{
  "num_hidden_layers": 17,
  "hidden_size": 192,
  "n_experts": 32,
  "experts_per_token": 2,
  "d_expert": 208,
  "d_shared_expert": 192,
  "hidden_act": "quick_gelu",
  "moe_layers": [1, 2, 3, 4, 5, 6, 7, 8, 9, 10, 11, 12, 13, 14, 15, 16],
  "router_score": "sigmoid",
  "normalize_top_k": true,
  "routed_scale": 1.0,
  "balance_loss": 0.00347,
  "balance_bias": false,
  "router_logit_norm": 1.0,
  "n_groups": 8,
  "groups_per_token": 2,
  "init_std_router": 0.0255,
  "lr_router": 0.00183,
  "num_attention_heads": 12,
  "num_key_value_heads": 12,
  "head_dim": 32,
  "vocab_size": 32000,
  "norm": "layernorm",
  "norm_place": "pre",
  "norm_eps": 1e-05,
  "positions": "rope",
  "rope_theta": 10000.0,
  "rope_fraction": 1.0,
  "qk_norm": false,
  "attn_scale": 0.177,
  "tie_word_embeddings": true,
  "parallel_block": false,
  "init": "normal",
  "init_std_qkv": 0.0482,
  "init_std_o": 0.00584,
  "init_std_up": 0.0482,
  "init_std_down": 0.00413,
  "optimizer": "muon_variant",
  "learning_rate": 0.015,
  "beta1": 0.9,
  "weight_decay": 0.015,
  "lr_head": 0.00734,
  "max_grad_norm": 1.0,
  "warmup_steps": 200,
  "schedule": "cos",
  "final_lr_fraction": 0.0,
  "batch_tokens": 131072,
  "max_seq_len": 1024,
  "doc_mask": true,
  "z_loss": 0.0001,
  "train_tokens": 430100000,
  "max_steps": 3282,
  "dataset": "wikipedia_en"
}
Below are experts of layer 10 (counted from 0) of a mixture-of-experts language model. Rows are named router (the router's row for the expert), down (a neuron's output weights, with its number) and show model dimensions 96-191. Each number is 500 + 40 x the weight over its row's rms, rounded and kept within 0 to 999. Numbers have three digits each.
After each expert's rows: a language model's description of what the expert responds to. This comes from a sample of Wikipedia text that the model never trained on.

# expert 25
router:526437545523508438550493527558579483511453535447528497465498467442550498540475480503491420498517521495497484534480451539464404548556561500589547472521510554514509577506560472498453505475494483582567529538508500541484556533537557540471530509461453529527441480547459484512476491545451561469
down17:530533527482493498530437490498513564441532498484590473508507490417450549413492495438507463456521516513469434553411462446506416518498528554530549416471498541543484511450514426486446514509501535449563511433511520549561448472486478504494504451480505515529582516569417494451502566505514468522
down18:491487508539474490501523530447519572492502433548538434407468457440469424510594468478546517537504482528477536448529428488541520531534554469532494549534584478421534506511493498447459425549499448506509513479509448502510450612413484462517516518476519472466533494476571428532448535527499486480
down19:483526482467474499548541549460458483495505524454534500503535492434486490467515511493529469468503450576495528454378548449467576502550456530509504518523445611511467541534597464557560509502476490448497498490485485479510492475489519533468504567424493504486471476438515407582521583492512445467
down20:474506487453454525511526501475505513502475492420485474552510482516452522543514540583523507478474481457517543561510474498506528534451503496458522555455499480484510549540538469496475508532492543396540606508522508455523487500595560485453471478524545467522496469553498564438539523505442524473
down21:540427522537465559511547525498430518549478542548502507567448507503459463529575441492533567444516489502501509477560404437498484502542498495530536548475493490495508431491530412477499560514479460536479473552436442499417536534472430470492535432487495491565554474515528462571478443516451560534
down22:491462590498502546450518551495519433484497531474569485489550430459410511467488521499441539544489534559442520509492512519528486614531462496462438507499560520440491513462476472484592459483490522505542507486554573466507490449479555522509435530476500594462451491503509542527549482503508509503
down23:567445530524505544638512567514571464537442538423444481499434499510527511482522503577470520543462529552482466452479526499491416488442478490504529422573500501474483547475517577515523541517523505509522510536478544534545441491607466479450500522513410464494559528485533493491522457484505452542
It responds to: Line-start names, scores. Tokens starting a line, table cell or article body, such as repeated first names (Carl, Mari), score cells, and "as" in aliases.

# expert 29
router:513436526511503424529493529537560478505440534432526488462493462431546493529475483488492424505520503494494494537484454528459395546536544486575547459510499538507509550496548454483437496479478481588561513541504499524488556521526541532473508498454458517531443474549465486519461491524442552440
down0:533545510462428539508527519515536574553536523475488519486515474523434493578529500523468523566510482430541498462504453468501548474454527460489505481500473515546505548444499494554455497508484534500423514528541515587455436472524501476553508449503519467414551481494508447495505554552487509518
down1:542524488544487552495508503453511561543536445514491451527512466513480506473444496473449590498478505463486421508496515472376486482495545584471540517553432486519516490527439526477425494486453509511504538500585484556514490522529520484428567508471496448571455508578502440512426532417479525507
down2:456547553539531497521453522574432518499536591514456549494462546552501529547509494513584509430457532533541521495535499504468442515501534514387473533457500462511536536467540488549534537540438461523438495526513521514498516468473480550523495510493445510502488545510440532495476471483498536474
down3:516485535495551499482487547405562467504500543513579472550427527454534549562468447455501521478509566477547552496473576435497481498517485479533457444596532530497506529485512456494543455477455468501458491508461497583482465498535515493502548539499512497448496474497479522497479532546561415449
down4:424557503515453494469462572490542520547532532466450507531476463546463564529510522537491584496491436492434512490474528498470478468507563495490491504562502469517492540511507529465485480498493528430532520494453471472437501512466504575596513427496479459473563459534539521467461434533497502531
down5:430507478498456517491476483502436565512552447548505541444507563463529488533559519443485537497490479552440535451472477563410578508514549551529514551512505475458461511441536500498466513439493496533523515488578509477483539435528488422482491536461472505490508516498529561511445489483521544482
down6:535516551376447508540584519551583501499504509498440500489591498446484513527546465576427501441492510578402483482527501505487547475513497509517576485481474484482498560571460524448492485530497477505507458503416510475470444499463534495457525515497530452516481535482468488536531525490491538492
It responds to: Concrete nouns and compound pieces. Concrete nouns for equipment, vehicles and places, like aircraft, fish, road, truck, plus middle pieces of chemical words and names.

# expert 7
router:533506474546525488524477545492507551488525556470568417402564499511471459435472446386487527475479509493482516464511522476569503499460491561549541535437558502494552492483480496453501496467521460433521552477485500432438528511448513473570492497463468458487454586457526489549504445525412519491
down0:575565468503513532471525518559484553501425498412426549448477588541526477480498574522577413539483516438447492498455554470455457459469489438504560520426533553541483525484465489504469515506570470418506472406569521510464455449558528496479485510539486479497476476527538492475552482508546568489
down1:470421517445473537503479536483575531498477508515491497480471509461503534543560462505506536447470489497490446543579425456448487502539548443547493421541508544536511517558553521535547445528503420501511514521504501426496480495518473495593491495570477513491537523481468444463463597518515532520
down2:436478500496483487506468510502487461489475418503514491512369454514512562514454460508495520482519498499489466511508538491445512507550436474538505558496483468530517529482530476431471483537586485415412525477533462530450612507485563534554426471493544488465586497559555486524481552469521578560
down3:458553548453531558465611536480479519472506530473475534435475489551564507441463434472512475531535536482485464456457476515445471497581508484586516451480518602462524447453476578529456497481521554536469548463463454511482495586473511506561464535519557481477432519482456540497452513476497469473
down4:452482495528461513622461445538537521459535465595496499479606504542488548539459486587534516450514539463516523529477555523478510463465515436510511436538478539407504508533523452491522551490512579517499512472464506463463545594501522519477544470528490559473540497530476511524542438462483451556
down5:462472457483469502474511447493507486501523536489498583588510502473494514649526557454472566576468506415509527518519480513526531568530459503526516540535526476552515482466437466442452502483511522452472492534493485486506515475504480515602539436441567527433537516543537493476478557498492544566
down6:499430504502517487571420458512452514553490536506419599549467474473489485457583470560437547477515477444562475602489478513484456475480522513504496501503492432448549522415462437477466518530520537511461507475560483563456515475540512497453512477557470521445491537572480539500454483549553405442
It responds to: Career and sports nouns. Adjectives and nouns modifying a following noun in sports and career text, such as football, coaching, playoff, preseason, professional, academic.

# expert 13
router:567495504533461422499589515500510575512556507504491505568428528465496509508480502514513540523486478458450528466456506548573497529516473452481493528507491475498512501550499505490638503452489485486519478510422512522501454511555528488496494495510586528505484493523486474502523559557525546480
down0:540484504463468455506508500446538497489440490509453538548493502534496455527465479495464534434489422503482496519475471446467542448545447466472504477541521479516430466475503539483531510511472473613506484506521445496496444512461496532597533492480551471539562460522474523534430545506544593514
down1:516597508494467518499555530502519567493490538532550511485467491509489563585527537423498512504502508514528468499474540459436399462514462444493440481590462478493467416475490493536424438523524462533506497579496537525475474498486456509463513478514549382475484484520472520528427524465463480500
down2:518487555561518432498571517488548518468434477438515534472584494444459497461494505559534535511503572494514517508486485507493430484540543420553512496463509482548479492416456520489443529458575496593558505475503489589456562458492462512454504526522470491469496448527558563546506436425537469527
down3:509490462521473496453514475535482497438565460400517533471579522478494511454556541509437458481516544524511443538585488498543467463471500555560567552476458483522582511430573472494463538502523510440541473514490522534474484517508441426477462487495488517514430569524450426485501521590520457497
down4:468493521455480564490484456418479474535541505535490531539571417469484505512465427467596425467525469495441514429474478510458502529536426461461563518425466446551501474479515502513436486514465576493507498571484475506524528539522519485521497509500466521465497564520408451516542509597465579453
down5:523517520513437549487453554492482459454484525506521582507465473453545563570495474505487456479500519489576509504552506516491479502574439519521502464518428494508554553451571536453474493427490501470506569508501494523434514512531559487489523465582464492464498617555533477479439454441507467508
down6:560482485547496554447457500497495528514500507586471562572502491574505469485457409466465506550480553532454533503555439497534540484521453487490507478534539522527549453567477462439496486522547515485478514447461419481435501502512456511516517481486494520513575413532506567555464447453453500475
It responds to: Field-label colons. Colons after infobox or taxobox labels, such as Class:, Genus:, Water:, plus table pipes and time colons in track listings.

# expert 22
router:568459465484449475588530545505469476484442478436521487486461455435492499551456509499489440480513509528500495560502447546433477542545556504512573486539472476523509527501523512462448494535476439559546485494523563532476521516460508529502518554421421537523458467467436483525524515522490554445
down0:493593526516442461562507470428494502549484530519480582532503498484497430428524454512518465496524604422505482423513546516526572502507522517563536509509543503574562541506472498443462529461484504529493493535536491525499473516496506513470531505498488501546430494471469469485561509584417491506
down1:523515506509525551469547533388477515488489541557454497461518492458516459528551455568527498532489469464499581497484497472518435591524496453498520571528509486542454488483488506489548511455468433508442499456480490566476507519539422487447543468483557479507448449508513506580548550500522494510
down2:499450491518565519467478507536590489516530488478473547583458444491520521483488539518509519539544497508521507461487486538545481584536482502500569452518536436488410468466455582521450486407450506502531480564498494518489513468455602487492497493582516515544535525461499557465483509485515464486
down3:547524497522551510520499465565563502555444486471511484520479476496524494518479499495477564464438467580459527528530446601543478426442411519508526481411491514443533543487546549508503479551462541469441457548511490435523484484474483470496461517510534439428504548483518457565572424500490534443
down4:512525474486405597533501497514481451487436514494502530469513530470499476552507555404465548442560533469440543535514402509491492554506550482483582489525449498482503568531558486540512429470489537512505419481494542527437533522510499454478551437556499427472446501548471432531446459497497467511
down5:514505562506450468513507506485458490454479496587576512525488552470521530493441501481460544525594553473505496503489457471509470450518519528514466559483514525517555503479507465472543534565626518522521523449455536468524487455371582471488502546527459448515523516515442543409460423508524441453
down6:598517546505540517501518550442452447431433490499499558523503472492510450455451514478492497446431470546479558506484490535496530577474482485493492463507501452511512508508484530439477528465488483487511423593481574577540508474511476487530460517476522536481493482579513447498541487430468422524
It responds to: Romance name particles. Particles like de, la, du, di, von in French, Spanish or Italian names and titles, plus prepositions such as of and at.

# expert 31
router:469502500456437559558510523469471457526473564509511509440519505523588490518463478481509463464503532563424479518549493395536542522507446530469514479502460464538500549496486473465523540582498479531497543517466579501474524515558464472521481487496540486484543513501544484476460464567507470443
down0:524488508387538546513491551500492491500488431447513500513489400529476462564611491523603508567521432520538484471511428412544464548461527561503456500502463539486494530564541553548571493477453380594521529494470438542498490488509504462557462469539492490501432480464505468485561477476517485456
down1:506485508566520564564469522503526455467530483571497493533557494500555535504500428474470448562487580436568548471461523467525520464534487513526529421455446443501492445494515590434565405455483558534476534466506531489473458385541508528503502432553456451519555564509547513513505474488475455533
down2:553529519469571466539504524532559493493477558502519462495479496455463512427482493506490539514508476507616495422430498494621475460510547491492561521535446474557515521472439470499539499490450487551455492428608468498449525546447541479500496532511496496443552472550489536566440522516545485540
down3:469497499516560521496497517448505520550502553571520464505462553538395561493496531499529512448538565504509472493487441476518487509560418454487425489524475506526550521509575468427501467518503519461532519527562552492516527519459507468552505468437455527529498513565481438477512492561488502490
down4:496574501502487533587429508604494538520550538440454523428526480490433535533543429474449530476504467485529471430498503450464475514466522532456536498490451576476534525504477577447533483486521481538478537457491529470487460508495479533439527475493463471464508452474546447577549414575493574521
down5:535485531498470505477474479500562497540520549488461433529534446534495494527557487515450507521517445449523446463515452557543567516476505448463419521465486509545469606546443558505486525510544532508524544532540478497497449453503524514473463539446519424481424489491518533525529484490484417575
down6:532587537503499492433520462507488551530465449477446472445432521537532443520452572541541541489535392514529482482465534522425487559517575441503452527516553524491477447491543455474445502471541437546498473452455531478470503517481453444448478504400509505509553539465525508525565437482522508505
It responds to: Hyphens and prefixes. Hyphens inside compounds such as First-class, list-dash and newline tokens in infoboxes, and prefixes like re, co, un, non, multi.

# expert 21
router:530428481457570538527467500489530488470512507510532549475469477603470520501558570529467528500534428576459472517560499479427497524515484499455468556487490501473433473524564512433441482485426504525481523476566445480453472496573561458501574540458425517518489476510500476502542462485522519472
down0:508597553508438463479509529519448511513455433557400522531425432477466478524501523490482495495592520459467558603521556469413516507570478532422537443467515530565469442484576471493492562466461465480505506523469494515541460514561528479541477466473492498502410534524519490524474490443457486528
down1:563508444515556540457523514510468481476529570466492539538451517498494533492468466465558438488480470461488481543499524420514535477416450415542628435446444500434467489522512551424490526517473608486476489449426476528523500454488516445514541504501490515501502456516600555565548566447502528502
down2:498523561555470533476493463401462445575459557524500438543595441515488415551512540443569506453506505551516518494477517540540510450478474526526497478498451567460422500497471487548545509491463499491526436471507528482502516467547503587517456516546472462476513499449487478494516467465506468533
down3:490503481494509497445570488486526479504511470526536555458455528526522545452515468525521506452558411496477524544492498498444424540534464491516447488509514528463432575488532449451479551435526447524460460549529481482433531543571507564586496487518461441509519528489572477549490477494466478477
down4:467467527529499497501496502479540515482535506475505473508461510551529485508442491451514471552541516432498493569463465479460463530507460521587498498489464501480405553440532583553466442450500500494540482569528537536416485535497551488554501540491539464464487496506460463555457587486506563497
down5:548530612473448497434488457490517487499514515539532485514506509509510433463530552523577521474488509513504540439444429499505524428487510509524538522366405518567470503519459554440537565544472469550577518528503526521518534554531486510472551552408548538444555479431450454474448508467509513538
down6:465515477551509531486419486539482488510546437544533479480532467538422483500497502403528464467483511506499498501541454511463476518520499585516489607493435507536506559469524437523455493532489530471534411542464539386498566516503490558518539481582566469564539488433492517473513495543444544526
It responds to: Sentence and row starts. Sentence-ending periods and line-initial table pipes, list dashes and heading equals signs, such as ).", | Worldwide, - Own goal.

# expert 20
router:455511540604446548512491482497537523507539531507515513566504443505437488563453521403530424481525602483446514496500481529500494469492522464484517438472544506519564513487475565528529532578435561490501506510520550441539411538462522532541456483571494442442477408551525529482482566485499478490
down0:476524499536496515496476477499522410575521469461519560514478518461539509474551467487457422552382470509468487454493498578537498554488549521489505420509562482439474540468543484506470447517554530523429565542492551458495442536482570569487463556460485507505539460503498527581499475517495491465
down1:518524472480489466554542519471535522475513495481506510519540525514519510443487496604476496481501511433439499451451472405490529504565457496512506490510471567513507540456573483437418458470485494473491525547525471498483499526472493436454509454580488421541495576572490479485509468464525498510
down2:504541467532474496484522560556483563452517531608532533518493563508428515500517454460505456460511483474424435499484501545500471502497520530511450534508549453522473540506445468480454479519501507541477547511545465511476569491469589515469468540589476442537499553529506476444488533466452603471
down3:446513500458496432504554457520535501540512521442530444538492413430476557502466445506463516586527453457545532471544434511443533478478477531504528494499499542502476491551560508542516506403540554507485487410462466579442518527544564536516473463460495530465571531555492527564441454454571478535
down4:497550502451520529430455537478558575553513424524493509516486477513490504429491565471534517464469485552486451507490501486519513516403428482599464552461473490476528521434568536566504461492482485501456514461521508490505471518544500478574479522525458554563522556428610459526536534494463462546
down5:497497549401506441481479455478471488468461506511567390486482516526494533521419497475466501474453566533460512478499489550483498469501504488452455609538520484438488575527478455440472503537461551553441497491491506502518509496466496515531482527455544425488447466537554560535480503473432509557
down6:502556487491541462593552436456468459494413525437484489400565453537448489542546511549492457518471473512482539557465519492553467529545490437561487520485502502516609530506550495534461454462535511532477525465502462507405482488480514460502536505571565447498477557600486501533479469528553521472
It responds to: Title word endings. Final words or suffixes of album, song, film and work titles, like Night, Road, Time, Requiem, plus closing quotes and plural s.

# expert 11
router:474556437458501506521613549536493557527568495482540487467466508429525495495543560417443510482515557481577468524526538510553518514552474535465522512486531473484503501549554539512485490478506555499509488414517480579462523581499524529408491530503467478510505527527499484490477511426529498464
down0:583454533523474520457445440429543437506477501532480501545436495492505546575472536451552491487540509475497487502414510489505478454508517505512590597531539472598494488468491471584503528462529483512477535536510469563487528425502440488521507499589484530494433484575444512523408510501502498554
down1:477563511572548484438447482533487481554425524502523538537434474516506563502568562505493520553524497434501469469565479500562484551497521565531502609526526509527560548437459525495437490429566507557460416511593509496503512488498519518516519543471445524554507487465461563500557479536522489521
down2:539522469530507482454480496453597538455572424448462560482512568462490470477447424518552536517471497532454461428545464539482436507458455503467500494469503551529528485556426411451555521483468451483504451535502607487520481504466452485497505516502546517401507489468547502473432509573543377502
down3:460589454453495590514461558531473485512576498539540537531519437589507505456436471454519493488522456467452606529542504380563443432592522510454415477503549501481489458506509488485552533503567405563542537480430509457506516519487477499502531556484497502522563494496533523509497491456550485513
down4:522528544460544466518499513458551512453502482522473441475396509474501562498477495459452441554538527489485477500562518528555489573539468597541495521514463432492538469461506500534482555427472540490534445498459511414509509458542500471549461583448519419513508494550454470590469525545552499457
down5:529549519484479501529515487520475474523486510527498458472486502461512509521475474506458439526494473560519465566536544401547453547505463501497460464468474498498480467483453489533437519538546447467506461486482476527510456533542590527489478548500523479461462478437527508472560430429498518486
down6:521567478533552504511539552515474501447552477479428516534419426473466491495493544405509504550508474470466489574538513519490563462534502426505489569463453533484549454539545514444528570477461512547469461474487499577502440520534567485499459538480508477588509501492505429533546484492511492484
It responds to: Locative prepositions, table blanks. Prepositions like in, at, to, through, under after a noun or verb, plus blank spaces in empty table cells.

# expert 27
router:476503485533464495490532508520513591488430452470492505477544482496564466521589420469539545513503564493531478470498518464552482452488552495490471478469477526484532517563495526505589519545506508472528515538430454525491462441496495486580490470531524446527483512498504546485503589466449530503
down0:527507521465539494521469397522530487479456444396516482430559473487453475463492540531472490515469540522497567534511526559499494601528476490473492543511523486474536502486462585549510497481581543515473501450484613501528503454458475469495479489470497469562429559550496484510527456494539492484
down1:483505538540571557465443516522577550570465448532508525511451533454487519567491484518467438437549542497535505527428513500466489439476524485489569549504396442548527535511524529504467526504527545493438506534501523507483550430482488461531504432571523541606468490539474442498506486536466522484
down2:519473479541490432532489513489511507435527464509540511432548484521454503464509451452564465545560504445455588502466545454476552561565472444482590517462478441470483444463475472500500589518544575535544492469532486423490522534472515494430448525468433535503399486464510519548489555532504452475
down3:422527543513496540509527487522499456554483511474475510546492493480480479544511529516503464446453529429529464439570574555536515543539499489494470483502554525498533426532528500539397502475518424544429522507467553574485513472509461426437461534510529514497563484463514492580490427500510475477
down4:470539474476511482483541565495447424558511469547498513504515441539524510476508506531528554445572442491563460495475522519526487577483489575490507553599466489490567430543503380545524483546490494463502508449491430468454501558481451442509499444463558500470522495413539533396464475552517528491
down5:498509503567521478542555551453545519516522474551572521512469421538423494406505575506442559467507415494448482494470482563468508518493504502471445499495502561529487493465454504554455530457509559526519559433531545510477546461549502552511473492507547462456544492502421547499530478501580527496
down6:551487456501574505475471498532535504491480438539556514533516478483528485491490497517556496422417466528447547501485469509537494486476487468575519399494390541473547478490512474564585494529469540457510472488575466535538489492501556553480450523470442554569537472474474517485500508541476472520
It responds to: Place and surname parts. Second parts of place and person names, such as York after New, Francisco after San, -ford, -ville, Smith.

# expert 8
router:505494473453563569580447537502550481470557453523485562559519485567441514506394518511497523434505485459457481552504582500470451488517450510493500512581545543501470523513466513489484541465470480461551450460559536539548516487441513501447526517476565480499517515523505569490448443450464526483
down0:424428471574505463517484490493480430616581455469455512519467537458517531473508520461469518566497526484478475484533502498512473472475447516400473499520533494573532574550538485474535515480534491515501511542463495506577443491522506521472497571503494420507478528549571536526484411476506490536
down1:479562506483413537572467502468489462543488490482489591480480472469458534508534536529466445514481451494462501576495469482392492520448489513466430504531535450519531525547458485603495471462547542489525451584505458432519523431521503473496522480502597496542526422524507471461479434459555458534
down2:510521413453452535569451510446465481527488521492513559466420529519523475474515472507528439478482477499470540519465481530567492581488446478529462485458483452526587505417449531443516476534484522456531462554512439438627546614532568520443469467526440527506486494540529504565466455473539481460
down3:475445580610423470434489432456480509577488546527552485479454529531538499554510459494454553537513502551537485531537555453490527524515484532477600442505438492518534501402491488516482516493465485463500529502468514545485509483557508506534496491494438575517418562462517464465531544440557497438
down4:513518522574530458478552527536483490519514505483476524498523512510545514477548504413514506546526556549489455432514556475496511456429430461491612486502479584469500495522464541488481487520441505483567428508487480540538466518489516458496544468485530489563520483480476452489489560485484468487
down5:500507530550474514526531529480530530458471517427428494534485457476464483493530592533438595484511495519471531535505481536474563532464449488465525520486487473496500469489493535484525529466492385520535491506493473492498460518442505561550506555507509517509443534572467492523548475501494453553
down6:487513500514484545525516584526441511474491595562505524529546452415462530454525461493462527544532509512487553531499509571500452466527439533452487517479441590554488433540526469507531516462476516480503470483503447419537525435565446500508524513498519533531520531506473506487499540556474457460
It responds to: Temporal clause openers. Time and clause words opening adverbial phrases, such as when, since, until, early, following, plus the and commas after introductory phrases.

# expert 17
router:532507543518500547497453494494557470503548471464500470531481485518482513533467487512533466493496485436511515501492495452468508477519485440624477500536439546503437573466488483623476424487479501527470472525475542550458545482540544508471462428511551541464465538446533457478537527543552532448
down0:377562469474486453479497496522522489518542514487462493485513582418518564473556452466403567520521523515468496488442500453563502478533523465542575507496524490482491516533485447544501547513492513444495575526547595554424574459503507475579437523516513513473558497504499517559479461509525491479
down1:518470513472521529487518583458507452516531527406559426499451569474442460481512508430451462475509499526459462514493504555475550566500537473571550496498547534484593473520559514450463473495512499482573479527483571544509516508474498497455491470501434483434477491467430543520472518501506519539
down2:412469507494475534540568502503545470503523479549494625479565478434465529469459477468476460570533507481473489489538487419457529495471514478515487562494499467502469502567493578488438488520507534507438503546545518523513505451456486451462621478505550485469466494488450523495528487458530541518
down3:454574581452523425508527513475534484577513504511503413518491542427475469488357512477485480496516524491543491531470428542450481504454565492541442446444508505508433486456525491470522479468590442471536560514474553472517512565553488518469494528483545501539534520469463483593534431503458484492
down4:517493520504500501552534487593556447531454518449494571476416518469492484444439574457520483545488408509434560508513502502511498561484470517434465519514522553491561526476539491471495480515483507500547435526421462510414483470385517590506511567481487523481383461462481502598455529581490479484
down5:441503463510500486485468526556481538499513467474462488443492458547544527545535523476480498516443454491482418601585424449481516441484503484416590487470477558451480459568578516494492514473511559479511537502590530541488521504489522452477468577588506517560548534435544415454525498448506504447
down6:469539534510482540460448559428507491455481470478466451458529474526493518489542427519506529567482554451514522503533504530523567438533559550510580525542442520505482483454518519514531429559439456501537498536497409564455512508504543409449555500459426463411501510531528443523523481537492472466
It responds to: Table pipes and census text. Pipe separators in number tables, semicolons in score lists, and words in census or biography phrases, like "and 54.0%", "age of", "died on".

# expert 2
router:524443535518516430538495521558567492506448541437530508460511480438544501540474472498495433490508524499508489534487441542464411552550556500587557459505496554517506570514545465493457498485490492591570530547505502532483562524537554523466524512473467525530443468556476496518467490540454561460
down0:479500510494584551463560458522482464519542511563486541550479518545467546462522549536527501528501514479507439392451499523462431490506494507401430521490501475448531445518457483494456479518409462443541527467476470521518515462513530503442496497519503456473451505568452542535565439486482503446
down1:493482476476521525528472460553497470570509495434569528505483487452468557503570505542498521491511418467540482473484485521556463414496539468499497575492459444541536529436451537516493488574585416583562466501534498499570471473538500477549485421459522508485544510420546517481472428525476524502
down2:520592493529511486526483506472515460540475493491530493475516437502499542433475540498466490509509493466500425527501560484555450507391486490489580599556532512486533407540463482526498425537489518482533489540513530452473549476429406521514497513553450515503516513519522488541482540449495528488
down3:482492533450511519471524467453494453499430440480504508415523472461491505478464492436513502537593525482487533540531526470420474521471524494562461492603512449458553532512471502470457485531437472550574464516538433524491501562579570536515532545492485557438488507521489497502456523569530482446
down4:469473515397531511469419520448473548435497498521491450532541498565537558500524556503486560506464531530537561504503525454491470530475432497463443537489465462550482511500515540553509502536535476445466531467557493411591436473518563481509515480461473524498536529494494493562501488452504523464
down5:580545478586447483481485543506447454486489459516534565498524505492461450436518505459440517498521389528473482548473465510458483453532481464583497453491536518446436539511512580441425544530545376565490588496540486423476532459487534552538516505486460574530506452501491444484530516509539474453
down6:515546486450519546500431538465562539483554536513529499481470521564575483461525511517538459516553499472434428474416585520480480407480487501488572463439486466447534479502477502471509464455481429508544552473502518430495488522453519482515541464546474617485543497462475491461589491471499486509
It responds to: Nouns and pronoun objects. Common nouns and object pronouns ending a phrase before punctuation or is, such as him, it, skin, prison, competition, plus However.

# expert 24
router:595477511530519439453529505454511468487511517472480583445530564568499510535502517450553452496512494465510456425474499459478534544514500463450499509416515472435497504506549528570491571600507502518500468488493429458465533478474425483484473451449552522428484489537512515535500520487515449445
down0:483518470483519514426443531443537445556501499450561470476525470526428496485458400489468546458513520422467456530425504533482500536520562469514480530445546532433512525520515506563506489519528497508559490600473558471458519459486487458481467512506463455435479475492523543488441512509505531493
down1:487519449528451525459432513568541525517488523520555529491506421505452488502463468493562437464488497481466536439438504499590550545519479577538460464553487512552460513499507519506432516505461472474545507475440463548496470529535530498472514461534468493461466515559561417440539484505518478536
down2:546576571605485496500507475441558557513443519460459525515419495506487508517530531501461528445513515449532489431486528497576511514451462532501530558434523496454488552527506495481439542554501552492589451491457588582481498526487585485488499430487488487414555526496506564523487418455487494488
down3:552433457483520500432586562507534448632510514495480434555450456553469406593469516462467531416509512571498442495514517551517524519375494524436451536503518498460469505460554472453495460520542485435428477477571451539531516471534522519517521506464544396462480453553522513541487517532505528492
down4:424564538587491558574490500549448488489541452525436532466452559593525475506492435494483508534538514502510479462525492556462584513482595532433475453428502474540472526495475500414469526542498571458452454483506464501504463538516529461484508522430444486544520530468463562496527486461515485534
down5:439455500501570471520476526565412493519430517562424550493506544505576518519466477457502575438496498498518539571484534543431446518470547504489419515586464500482495595518501565533504472517461449554547474560536566532450507469467458519487485500510498504501480519539505504504476500560524393466
down6:537517544490498504574413526533456517501522546470456546472513562475473530461544456504514451509515503433533434528460510493560419480484496393570565529483431546488508519485494519538517538582588455478556513540453489430429410466512470480491494562513441521484531580495484499494554533493486530473
It responds to: Verbs and plurals. Main verbs after auxiliaries or subjects, especially past participles and modals, plus plural -s, such as served, launched, would, goes.

# expert 23
router:509461502496471465460470411497499512520461504474496505423500452503439510515443497495568514517538491469488545533526444585468608488458480507413538577433438498541524464475509516423514460491512499434490503507526557508518447484550522510504583535482528473584513532447476572488505488578537457550
down0:477490453569501502424500507474511459445526469485535506518481394507547449546447468512506466563516497482510512493489593524487529494458520500504420507533491397500495527512562491484503458541473493503520506537523512491508528490543531559599477567504606473481450476530446514411590522520433556462
down1:506551449386573452515464528469557530526531497505532552427495538443559523494510495493522466490518500554579537519419471469466490440408479522506464503490550446542493495548473509535518524481506485494514501492576515563496546432528424496439538501434496490515514471506527506498452503579511528469
down2:475593504533437514532517546559464542540549515522435529477493528537509452551442533516466444519495518473567510466493497504471601549468493493490572559533509455489480581517522501431579469430544522555507541524467490544563513513524498499502519469524577488481430477483478460584497513446484561458
down3:516508509563455482437486462493436475573560497490434507526459554457473464534506493490454487497466463527517453528471525488513455479617486501498460592447469487502443470501590493574545493497459440562566518452412448520475532512443543562488528510517556496548533464455480463499526532444588494495
down4:565483413488497501500423467509439451516439513464508515533397492536520523512468539465517472527543583490539512532484524444436524514515410500451461503524481524541551484426500526526477469501554520500466494498470511527498514540471446530516455501500449400518504503515535485457460460449485517482
down5:466468613542493440489518477530466521496523584536424555547495482469491470535490494497436484434494471500540410495467406539545427529518538510487443472484492476544543484490483400443464612490534479475583514490548462513551497603458516559466534503513515484523553510512517554578456467481505579478
down6:481527550484540469515509479490548502409515429464507460533454469515494501558561460495492592566445446506496425505443523489514537492500410479521535558511457482559547577557489519444462456446464525448507546497478543555455520513439474410526479489541504560551431583566487531479463469537529540467
It responds to: Relational prepositions. Prepositions such as of, for, with, against, by, among after a noun or verb, followed by a noun phrase, like "contract for", "trial of".

# expert 1
router:467453508525492496493464522488498446526456487496534476564506549494560531432460550514503482579405408573454503472540546502513455538513516519504411504523462486585556497512524440483476553551481497543501489520514498431514514448488457524457466526497514475512528447468516553503494553568544522538
down0:542536574493540408484506513430563534487586484495515516425556494518503471502562479492504515558532552466461479495485413542503486432473539476519555453507510526541430439479475495437462458520482540462597513469524516558494550490473444538553523493457509488526472518535476503522471527446460501446
down1:453464533537508555486505438512518483470518407526492531558530499523505510569478430507475480480564538438517572540458412511450476459537456504450482506495509377532511491461580526501538532509485608501446521535512500556488591485443533556524536433485528482503514527503486475524517453476528491536
down2:483485483542559538535521442570472471539531542596511491484471474451476567522511495480438520496516526482536497461530530452493498462488391528506479549504496505489498541506486602553462522458483489513537537417454480456471499529441551535495584444499519464568531504518519443484469506480509492464
down3:530552480456511509487565493541527462538578578483406448475445473474559508475506475556519460464486476499474532413485498447460476497502484502553520510475495508471503564450515456426422487470533485531473513475465469571565470444478546468509489512493441528463491450469520514447496455495452466477
down4:468522533633523551547436531545488447489483469505483600508606415528541500553511530491465505549556559494459466496466521550505443476544483503539449573461468504449535491575468485499494522517416567517578481582480422509469516484553481478472510522484487525462491429467439561494495503523461452534
down5:526569489439485529499565573517468460471551457531496485524492479519462502498511507539456578441496602474499522452514475500484530533524579518523429464502450542484469433436477561477471519547550491474491496564469497532479510498512501479522466546471510443470479488505501466537518500487530559525
down6:522515569438506435482517589450566463461519529426423552515500567511517502514520487530423519505572486581462502520474599468472449499465434506467434514527558484523511476530503509466478515511539575477536521487420569452514491442444497477522497464495491521518494508505548477483487544487549530454
It responds to: Mid-word name fragments. Pieces inside rare or foreign proper names and titles, often in species authority or synonym lists, e.g. chy, rain, ksha, ucci.